config.toml
d_model = 320
d_expert = 192
router_score = "softmax"
normalize_top_k = true
n_groups = 8
init_std_router = 0.0319
lr_router = 0.000999
tie_embeddings = false
batch_tokens = 131072
steps = 15152
Below are experts of layer 3 (counted from 0) of a mixture-of-experts language model. Rows are named router (the router's row for the expert), gate (a neuron's input weights, with its number), up (a neuron's input weights, with its number) and show model dimensions 240-319. Each number is 500 + 25 x the weight over its row's rms, rounded and kept within 0 to 999. Numbers have three digits each.
Before each expert's rows: a language model's description of what the expert responds to. This comes from a sample of Wikipedia text that the model never trained on.

# expert 25
Description: Table numbers and separators. Pipe separators, signs and digits inside numeric standings or statistics tables, such as +0.210, 0.222, | +4, and semicolon-separated stat rows.
router:551469488494510502498455553498504505527510484576511491472472505506524509478505483497489522457466456492485463497494491563500487455481474466486457488541480481459514488469522510468471501501519559521513488484523522532518558492511496477466535477
gate0:530473507535470492525458495490458543471502504490467484494520483503520500524520486495495508497489540499504514466468468494519515509567527491536470495487492491501528498489529459518520506477497504531505476488474511487488477511541511488549499521
up0:476520491474532445503516473515523527477468488507532502500484470510507520499474500487510515515500505457511528530483483499516533497473534484441511527539530494485505519485468495467461540515436499534495526456557515503472478520501519441508506488
gate1:479480518471535518511568472471481467463494492542489501519501486517526518504478535531511459481509525549484530489531488486519512515504478488550504463499516482529478493508481463553514489536515477566478531525470522471545511466535503518438530511
up1:525481539506519517519529487497538459495493516496522537519486460464479518547554467520512483538492507521533494462497530494511491485487500517479520462513497550512533487505520487482486481513518500501524478502481455472473477529498496519514509466
gate2:498501531470545478516508522490538475518493492542473525491495477525522537504520470456453491483512522513479512468497546480479491541483541482491480489465519473500536504480494497487520450523526521485489509498481502536491528465437452466504534503
up2:499476479472504511532504489502497554509470499475497540482457515491541455456475448486519519503495484545508517464529495465533460531531468490508479521521482502488512549533527456502493479499502528471522464528458531465495519467488480494505479497
gate3:514482468500528517499488506509520522473468476535524459499481444501524506488516496512495495518479508504536482465484436487501508476464520468574493516508543539536519515509535495472510479533485492454465503506493458485526498507493490499502503520
up3:520491513472506512513515505473508515480483486477493551487496505471507485497500485506500497519497439522509506524493513488521562464527534485492457465521484510483485520476477519499521508487517510543518519472478509501495497479473522494494500536
gate4:504489514525531516504524541424510516518478504517507515547545450515509490459498488516526526447497511521522513502513484514465564524497491543530467507445461496537527498497491483467490507514481510492473496486487459450515492463500510489488474505
up4:503496466532535502495474513515488520492461477510481484472480483462511549521532473511487493521528508466554458498511514482541489453464520506461480460485480531463538556507508527502526512524533482518499509525513508528498479520462500534487515493

# expert 28
Description: Table numbers. Digits, decimals and pipe separators inside numeric tables and measurement lists, such as sports statistics, vote counts and sq mi figures.
router:524523523532542507462468531488491465494453500543475465510485490537521457484489526482484492464501507433497500524490486506473519479476539528472518524543479501520503460453525494453488512502505557526501464473499510437496526499472473515494515482
gate0:540521496466495511481558498496495546481536485523497472462532527561474497510483475527529484438494496511463469483512475533472558497493486535538486499507506449502475505432527487527516479490498464499542476513504459491502539527499493463514472499
up0:447495507544505529532495481534528493485550525452459500502445490517537498481493493461468519515461454520543474529515509491536455453485510534549471514441483482504515465533480518505510490524508475511495486473515483546500517516510484510500532477
gate1:500474495494523504496460504517500508490490529523531462459518526492455477476511506487486486563503485487506517499511528534508491529496518529523521484536431560527499464464528477543519511508460510525516545478528518455490501498488521476474453525
up1:526486486466478495479484487459489504490512515538532521462477532473512498468500514549494474494493505484498507497500496484483505475477497483444529484500478488533508538514488473506494490501514527516484482522475464543559489471483460502540489489
gate2:475482509529535455493518503483476466500510473458478533504548474512510499516502516492526494503485478484459501513469494502549501514520503482510539466493514478461539469534472502476479506507449501538476525481517488499534503500497482489470521483
up2:493505497505485513534523440534504475557463485463491503537490523537452495489500488499498462546461497510521499502508451468502544540513479566450480474478540507489532436506508499496525508534559508513493526527509505515509499484486540531507486466
gate3:481493481516470537537485526528506499527510503452536492507519455454486468519474542495519496481484524498478505517503532517488516478466499543480457511475501534485491504522495480484476507491482483545518532475447483516506470455540528492465523478
up3:458496445488548492489514498547519562482533459508490516525503481535485500515537530484518515498472509485540469507491476487477557503459487531497526454471482472529471512489492491495480482488488438502525506508448521504486532497528504524499543520
gate4:535488490505505530501506518531468466494472497504466513533534498492516511514520518499505512535433523475477498506507498509502467532541518516453538498523482524490469503505529472526470478492480510501532528494442483506515467498471507475442518514
up4:512511469517503486503478527512500484500487518482566502502502487504487473486476494486472468440500510514479510533460551467469491533487518502484471496494524483452496511514474523470496484540508482488507494497449474514548511493535458497480514500

# expert 63
Description: Numeric measurement punctuation. Decimal points, commas, degree and minute marks inside numbers for heights, coordinates, vote counts, e.g. 1.85 m, 33°45′41″N.
router:498466521474520528509489446577519519488496515493473514523529476491487505494528541528501513448534483487484539528479527501474537478474495481499466522491496458503465476520482537488535474502530555513436532475503536500520512481484495525548495532
gate0:502486478499524499487510513464526484532492518498503491536460456490528486496477523531509494495454511478486438494512530530507497543500490536449476494526494513504538527530481510463485492516493521488521524448527469502533523460505487519459515472
up0:478451529482495514524451508500485543529546517468502475512538546547478497497459488527505485536502514482464541515456514533508513519504520473522510509458485512500490513528508505505530511495509509466485482518522514466523515484506526489477515497
gate1:488537529496472483495499545513491506505542449540490506459498527552499522510505495497490481531454491476541491494464464509525514495536497484529508514538483558544501478510532463520467479479512475504491526467506475510486510483488521504493490494
up1:487525524525502498514494458502532485499462517469523509479492525518511522509511472509509456498514491526445475523444508497488492476505521510496483520497514495463523514482501487526483463459532487474499496511484496488475508517500532459519492485
gate2:550496517492458485489457509496504520505543501472513528503472513493462547524492528525487503492471483490474512520503499533466496468483509512466487505497502496536511510531489503497505513531520527482540533483490514535534497467477526530486495475
up2:533463515447473488484497521509482501485518549459528455437494482511499480490507483486493474479461480472539492518483541457506457448517509477485534534494505504489515493509488523510490516510541518472486510503516499487491519482481445501487556496
gate3:578490508490516489497491542511516500494424474525495458505527528504475526472554520522488460513451547467516508577496447518489542517491450532510491462519494501512530528506525479466476535501473495525468527496497481527509476509520486498500480468
up3:478498519527530484502499464467460522525464497558494493501486500487493447460516521485536530540488502532546517491511484506502503479526533523477524520491449495515511468501527502495492518537493475530454523501513518487525499504494530510494501460
gate4:509500477520497523480453556531521498511470487524489496535516513483489501521536507501480482504504474532477507517488492505497489533500481507527461549492535471518451461520516515510464472504499483504507541482481500517508510492491471482549477498
up4:534511530498504477496471481488511507450528446501529469538544465506516453502538472514517506461487529514488524494457489502527453475501465550533479491501477520537498526510527571505486503510496490461505507536509519520473504524484480526513520522